python train.py --n_layer=11 --n_experts=32 --experts_per_token=2 --d_expert=192 --activation="swiglu" --router_score="sigmoid" --routed_scale=1.0 --balance_loss=0.00109 --balance_bias=true --norm_eps=1e-05 --lr=0.00458 --beta1=0.95 --grad_clip=2.0
Below are experts of layer 6 (counted from 0) of a mixture-of-experts language model. Rows are named router (the router's row for the expert), gate (a neuron's input weights, with its number), up (a neuron's input weights, with its number) and show model dimensions 0-159. Each number is 128 + 32 x the weight over its row's rms, rounded and kept within 0 to 255. Numbers have three digits each.
After each expert's rows: a language model's description of what the expert responds to. This comes from a sample of Wikipedia text that the model never trained on.

# expert 30
router:077126129094169032138124154122154206101122107091135167149163117121065127133188090136165134144172091128113113139138081156117127156183162099129159138173163107131132110112168119133157171141100202129095132130110153170125146137186126159093137114158174146139154137123138115171150132162057101097104112166111090100090108141109139112198166103105083111115166075149136073110110182173148059116175090103137169167125146106131104073150171137080059106102098176094143070136147155106145127090155136
gate0:112129127137172097087110146074179128105113089142082155143143138164161123195149121126160183218164073138058152169169128120137116128134177082153167156121149186091106095094142090137165120140133078138051146132139168112167089124145081171150092100103119156129143147110139108145100098160097041109109125074120121083159151117155123110115135091129136142117099174151103132150160147172133127084164147132110103163081181091145072097182190114104097155114125170056134136170151116102177141127113178
up0:125087139107183031086086141128138082166165054109129029118128136121135122117079123149165131146198225129100096163116127145068131150148099127182150103129136164099113093146151152107185115102121170099103116151123117185141126116145147137163125116149159151172144122133093077195158116131124103072117120176162110139177105156109160118102104138102111122116190110160165105090135186131132134105108094104152131155113148120174087150134177144080085061108155099109132127169171165099137189116120113
gate1:047081105182176108123154117138191099155120157155160155064139103109135126110140132194142117150127125104101105119171144141137146147155153066093085170107170205127172184138164098148119166138043116157156129099191164080163162147146180150165109076129079116147139113159134113085139114110150129079099137219143104115129172152085165148144105086130056143080159119132159117146112188166117112097135115117137123118115122170125074157101152122131145128160172097146172100110118108169168120096121088
up1:122154148133089168140144177091121100112129135091132071182126146140097153219118091143123122091081128177164100156137221136130176108097155153142097183098113136131135119135171125131145100151121081137122166133071105137119086086118114107080093073100158183142081188086104161118173116146105111099132113087214143105119206153169143144112149130129167122093119142147114170138131123151111088117144122138151152120113118147149179151134101117073113125085159140161134198113108118068057146204142187
Description: Middle stems of Latinate words after prefixes like con, ex, ad, followed by ing, ed, ation, e.g. or-ig-ins, inter-rog-ator, Pres-erv-ed.

# expert 8
router:105169145194114093131124110130141054151123130173124105115167129169118160159125059149116084157103134122104139157111121172120170152159128178134136157097119146146104140144094075116132128103055130140110143207148140090119129063134088163167130179089099102098157163149111148157124102179093148146114124147219077112149092111130080116182128093127189087077162107095162154147169156106114124126172175097150152122148067104156127155046182115104144116113178175103130154145188163170127117147163161
gate0:119141151164138159122104127138171135102155150108157117090050114121145145111136081058144114141125155140147177082119188150105120108187098134106155102116165121126093167132148133087113144115069119050103160101148059095120113111143111142135135124105045190100136172134130164168139181099088099148118159160172103120124200124136163072140126098094162153123141140141143132095102119117105134129154140121175190173160099230126131137085063116165148162120190112141169152096162192091145069098128130
up0:154063169110131148090122132111082158135142092161109141093180091148088125117125164099202167246170121166157109124145134080158164175025125166142110136127098169143086098110107119113083091136090115134160160128133135135144151136138105058148106131143141117126065127135143120139126159092129166136146159186118121133101125156142101110111109093111103115163153125185153067122117126136159171126094102146090117133158153070146129156119173124140122052113035143154103137093105126160158177147126049
gate1:186144148107147110158168060098155133158138115093147169084165144132177070181184131116150159093100196167194149169114102095108137115144140177154158122098114109152131146149124127176178105123079145119097139173077098099137150101099060133195188110211139097132176127132081108076126132135085133075164149104126113111127162177145153121141146107156154113131120117093111164108118174130148147093175098161144092107149110158199169138112067114155138121114091189143164152089155105153154161130093170
up1:148080207121137150158112163141162066105128133148081126080153147117137119093170107088104106141121161082117174101108182142150095120163098136108109183115064133135120118114100167142091174162087127169112130110123131124135143072086129151162100142099062110100088153097097100161116160160142143079137164136151099153071173152119146168146144144111129124106113177187151179135153175122183104121177100089172106163093126204122184129116138079101129084122165145196101166162125134119200109079119197
Description: Ending pieces of common nouns and adjectives such as -ing, -ation, -al, -ical, plus whole topic words like music, public, national, air, football.

# expert 21
router:106118122118126194117115077135107106126125152072112113115110083108140071147176088159141141100152157098117110116179102125128070137108142158099168082099126119191157115188162140080138118114103111163102151109148136125116135147125088128099132175177137109103116180097144091134112094100141119157080098026123138158116132114124098174128130153170059092155126194107142170168115143131153169130104124129155146150135148138166095255147120179103095091153104122106065078151121141162136163151108060
gate0:097166105124110049145167132094163125152158116071181152120123103129145133120172194145090127191104136132106158106060132082092082114115176129117118115138167096199165084149134117098097145122101115161108120146104147092107113171123175111170094154122094147118144150127154091155197125199067152123157150091178176103091130158161132156122104166157097111118202135155145138174128132124092147108113178038147120180130142116142149134100152123096119094193089166037132111098110133152134161158116154
up0:163079111096132138131147136146171166141086180171126115154088121113134178124137150102129126092067141143156131172125072112120150130179118125153107139140127129090089191166135103118117122122127153135109179137224066155192174117151147076111078065098125140170166117163127171117093145138162139144100140143133094158176100046109087134119137146083152152119096107114046075174098143099160120158112092190118150088082088072188119154143129158116087135097141107128147102135163078119174180110136168
gate1:187136091131069117151137142158111161149074107095069157107078051149121104136145104122156115197153050140106113072136035078094133146128127118074163115179130160119085108137122103086107072165098141172142142144122128163163166167109128087099150151117172159127114140128110136147162160094174182169073144162097083124119142126119154102110134168170106121173108105158058093136145140181101153107149166152112189120165180102157149127176150110128096129157164116159164154129171091123103075145126104
up1:128182070138115149183149109098086125193128064187075085110089112110121134150192097131082095163170186094114161087115074025137193107083127138103170080173115181128154138136172084116165113135131054099157147115137132150116137124160142134087127181141136125158138079158153117126151082121200092134106126170098061102121170122146116133177126164124104133146042129143141125139146167119083160110180102096126148128126153138117180141148127134130168160161133123139144110127173126086109126123131103
Description: Prepositions following a noun or verb phrase, such as of, in, on, during, from, e.g. boroughs of, appearance in, ordained on.

# expert 27
router:128116125075137117206100102132117114098108125142116098146171122086146162084192182087162114107187086125144177126089067080119111128031103120164114123114117078161126158167116152124097105128107132109131143141048144180157107115119137095119125179120177102116112117113059118113133118072168108181142172095138160117141139070186075160188131122115161108166073159110138124159095091080113132064109158152078164165143150156099145155109139155105183088102122184150126094108147106123121179112141147
gate0:130142078167117097116097070136188096051173166174079143089122083078113174141059110088104107138156108148115130114100157093150191141120188083114127172153126158069078103099117145131114081097118172150117095130104081131141091142183148104119160089110134128111140159164151167132082187150143130123123146124126092156140116145176206174113163124135156115142162197129113149081145126155147172122167101157162103098152135150112119212165081117170154114161129095102148138120180176155159109119183129
up0:140182134093119170181131145138040145121117076125126157126071105085134061143123121121142156116099119110129135150144094133088132141123190187156073083153069131173163141119113133152086165125205190113090100106144138089152132175154145103102130129178129122113075120136135123101108089156156081135153110048061115148138146141035145119129082116180085127110132114136110110102125107118151093094091116120201168135071146110126142033117077154177127154119088140113109136117153117141155103144121084
gate1:234126128078099140185175109163080148138103100047093175137109099155144118151150144101092073113136127175091137128132157102091153136120099080175148115112121159163100125154109125133150164131152149113174136189104127165079164097076133162075111129056147174102173138100077122107129112131133097136130128137133092128098098123102143117141140120126154106162111088087131048196124146115094059127105121147220090111114136124088176131110115135091147120078148167140074120130168123137134112173085192
up1:133128170151144164065111162117154065116138183119151172105168157142105137148097190150143109081152145156213118106167101090128174079093102163117099141062114109169091096191122129194104106100055185133123072159161129140124164129169170170096175124095184118120127121112089109152108176167117079080119121123134117108126085146204054134135115161129178124117107080136167105105174133135125142067136116114128132117158070118138123141094137145162140068154123143172145142102129126172118179129145106
Description: Head nouns following the or his, naming organizations or works, e.g. team, film, album, University, Party, Division, season.

# expert 6
router:114113084226145064106139134160148158138179194153152147094136110140145121131053179106117120144142121127109077141144095106144165071151107137141065139203100155132102137134149143177124125105060116115154111094166161139135110136159089183106125060119126204130176172129093156082094138026154115109093121142119154149148128099126117186134102144177077158099100091129131172160145130087149154139109124069116125134092124102083165095102191119129085151104160145122175168136112138139155141109095142
gate0:162109107128187111154152143148181161108105115165116147135132103106156159171133161133111111085127122163098165105149085138102148137096102154099103113203103181044158180102154147180099132138093113150120143050141135108131076087123092159108147104095155180095137112151091115091102134060051149130135204109148129112127141135105172140093121136104114068099060082170144158108099118033135128158130104105159123120118183093099143106133130153134094072170125086109110155131155192097120127179117177
up0:116180131136135141089116109078061139138138132134131128155144105165096127066148179064156121094163148076144104151162140133166110139089130161095098107137063130099144121122093100120103129123130179171129097117141140117096089109127138163155124111065086124102111135150134097116116088127071123129206156162035051087094154114150174139116134118061131104116205135121138153130128048133119107183161158102111194144104149076131104143187156111075072180116078116138158140085124141113066144122153106
gate1:113077110126097118131138099172119146164110178150153145066165119163161088197114151148158079138151122083139134125126134131132141117090083146092077154140099147123138112076142147088074137110134094098076201123103188063113138126133130133166084082142181138121177083138076170090151099070107085107140150085134199142142114141127200111124180105048111122164169115132108126063174142102185129119096073114118128154098140100101132077122123084123113110128148108166098125092143169093140113101175067
up1:148129169077119133140123065122173134142145160168109104060132122166123166106104161159181096129143091020106149149137144125143096164168131206114116156160118168108125145142168140110044158157031093122068126170090126145173132142125134159058108068146151102116128119112142130095131176119130137090105176140113198128172143106143162137120177156092131167146153139182142100108112142163106108089090124109181120126101142105096146161172184060127150082127116128126094163117135140116159110166168138
Description: Short middle or ending pieces inside English words, often after a b, t, h or p piece, e.g. br-unt, Whe-at, bob-b-in, sound.

# expert 12
router:162097125066147141095136103152129115139089107148184133132092117135118148140147104120113137118083197122148135132115125094134164105058180128151089115115102132110101117128086154087177133107089059097150112173150100085109122138193140081149099076141090092100104122164066116144100136096094108095106122122135181156155136101119171165119133084119161096150147132158142101220121166161118113182060102159150100158166122139171163090049051125121102132122096131130074098112061185089170083085127139
gate0:144129107137162132163134170129152092154118114124162121118185130136086201097085145079090129194119120079143102143142144082167163140087164129148151113085137135163153088135125096083110136104101097133106095094118089081110149158112174128175058147083094134096126121112108132080110112096071093119102142095154145120126162137146075093087193118137136148111112117159174090233076122172132109163158139170150177119208076109140145120092130111101094182147109156090106111176098127136189080087133178
up0:116094106143099134165119119089136186162065159122097114088117082112215153121118131152124172164135116147111087120097058099109107165145180096116176181162086134101154138182112113179115141110172130144169116088108130134127128122141142104176157123120188111117155149143146145131145157142107148148163111151115199156059136152149152151098105148120134168145178074130075135136064075136155136157179146151075092171082056113170129180144075107145173081130140127132102072032156149112117131130119115
gate1:096113172141141167158132112133151133164150105136176139088150158129137101122099125190064100127121125076172117137118175138106131085165177143095175150151152112109156088162101164163090098061128096066123215125089096142136089110178142133130157056149111138116123082137099171152129097169101175142136121115117117136104178111155134079135121136140151137059112073118128135152124144194073083199079144131155126146127215131153139190176083122103123146153147112094084143125071122153180121089135078
up1:167176137102068170114079145063176142116128143096118194123106168195165126158097066116158105102127133146120087183227105126186128148150135090129204155120119191063105120133157117102100079147135133113145123152142158135132156102141162084118071139137092125121169135137130146121105163085083124104156143104145128112119082081115155128184109100089120163140119129094147144157127121144108150183062179121135170178125168143146146136151203136106064130122090124127116141079107066128116070138166146
Description: Word endings such as s, ers, ors, ions, es, ing, plural and name-final, e.g. V-ers-ailles, Ulyss-es, Rec-ords, hik-ing.

# expert 15
router:107099110086145248146124126122104116123107127119110122152152129131124154102149133180139154040125093115099086129158140113135108106111154126151197126108140096150159117167159145119114115166231134148148113105093146133130139104085110097098147255135123099128094136140128096121087146118145104126175096084130147147163132113103058150136110134121124129137120255131131123104130117128113176077128162157077155103127135152162111165139128155128144119131139048137093107098067129123076134187123137
gate1:059166186128098076105126096111166131196183125105158108112112154135141197101109084113090117192086129128161151128125145172152104128147127143116111109166120121059179159156097105149141159093158120131123133126121116116148183143097088135126068148171112099147078165113104088199085138131160162154133135160129171107159115132150151071151118097131108158158130078114186084200109146074157072143133110178122123184140133109020129160156139129158134124117158106103142120090136109149107185104157063
up1:127161137117137126117203080112198154103055136186141161107122102093156150168137131145093183096112150144132133121177110180112127152114153107127108036147124147074168062158132134146093129105143144130118219175143151161172112133178145098107110097194132142161119115119137115100134156078081156123107140105158090154124122048112166064116112102067091149136120086140161101117126168126098116106081143132189139128126199102116145122093124107089096162105159100173146184100090133115164146157150173
gate2:176141200172113123144108080139104134131095108122084115183121094151123120109131096111105143175100129140137122100126087126074108157111138162083133083092137102152166127118138096199152130148039098147147166159138174117115180053106126114169184155157112158140111122067119095161075089117108148135100100136170103085146115159161160148107118130171118107149098061138080196158090210119118162144147117088156107172095104123072193129173144159177094090096134137114131137129185157087167129082114143
up2:106123174163137125077056167194136125159105178168081197127128154152167106130134100070146137135128129138186087118043141119105131082083107117104092109148147137120081091127122102106131108168058096153136157119134130133056211126114093106132113098130173177104123146097135123190155062130077157159101133152174092128088125112099115112118149148166119100124130141093131158096205092188140185136145155127169143121160099152112146095120111091176089105074122070136109103148129162082130130081130124
Description: Newlines, spaces, commas, the, list dashes and table pipes at line or clause starts, plus past-tense verbs like opened, scored, graduated.

# expert 25
router:127131150154153166150107130123119119162109117087171118157122132152109084154161148111105146126051120104084182124086120123147132146109103138117124171128139211150165065154171096137073121189070153038116127131144111124192113095064129139116106151071104141158143114129128112140110175131104098091131196164144100173124168127077090124104126130180125175095107097132104082058134129165154208101084110133104133106120063079096080131130115140101110174068140080121101126139113130104092131133210123
gate0:098109163139072112154155144169144115191085133117106140082153176109163103186146116086124114047062148127132202121076139189135116119116093121141172150096153069152149177131127156157111147112139108095151152165137135201093157122180128103134155187107130179122127105159122176164175130101119125113109108071158154072092075084172109107118101120128097147105168065159086151165103137138140192098152092136152126154148114088119088107121130108070096177103143154103140131199109154167133080140088127
up0:117132115122129118116104132174146184139175121113133131174111132136097099134093186067089187169191127077141096170095121122132173131147165083166172150085168161104118060154175136108147156079112150132148141145095109127105204168148128126134174119121153094123083148129153196156067127154132100115156071145127093123098087177148134114115104109102131140138107109102094090113104080142147128061170169142130147114154080064097133094125086166095078165135165128100157133195146117061055132133181155
gate1:097182127104144085113116170095145177140148068090172124096160156095139113154155120146167107173083097138086066117136125120156057103141094135138153172136107123154161144072122110157118121092123123204180076156135127126119062162123156123123163130104094120129218092171099118109139100148092182169141102122132101107130103067172132158154065083095126156170106082180115121146090100125070165061170136101152083149129122156139130114118149170130101158091131170126113132141093106090084192108183094
up1:138185092114164111145146123173131134124146098091123123075189139113088125087155209106140133121101158097140103165074128086110100060160143166109115121137172091142177111118206106134093181104088140104117139095116140189149152127171096165137122138108147188171145104129133121181166162087112142110089107109182108105166074094155138136123172100157100116079173109102113165176119132133117178094101109146119145096208117077154108152117138100113099135136170134122109156180082155192188120051106162
Description: Verbs and endings after a subject or auxiliary in narrative prose, such as commented, produced, maintained, had, became, to.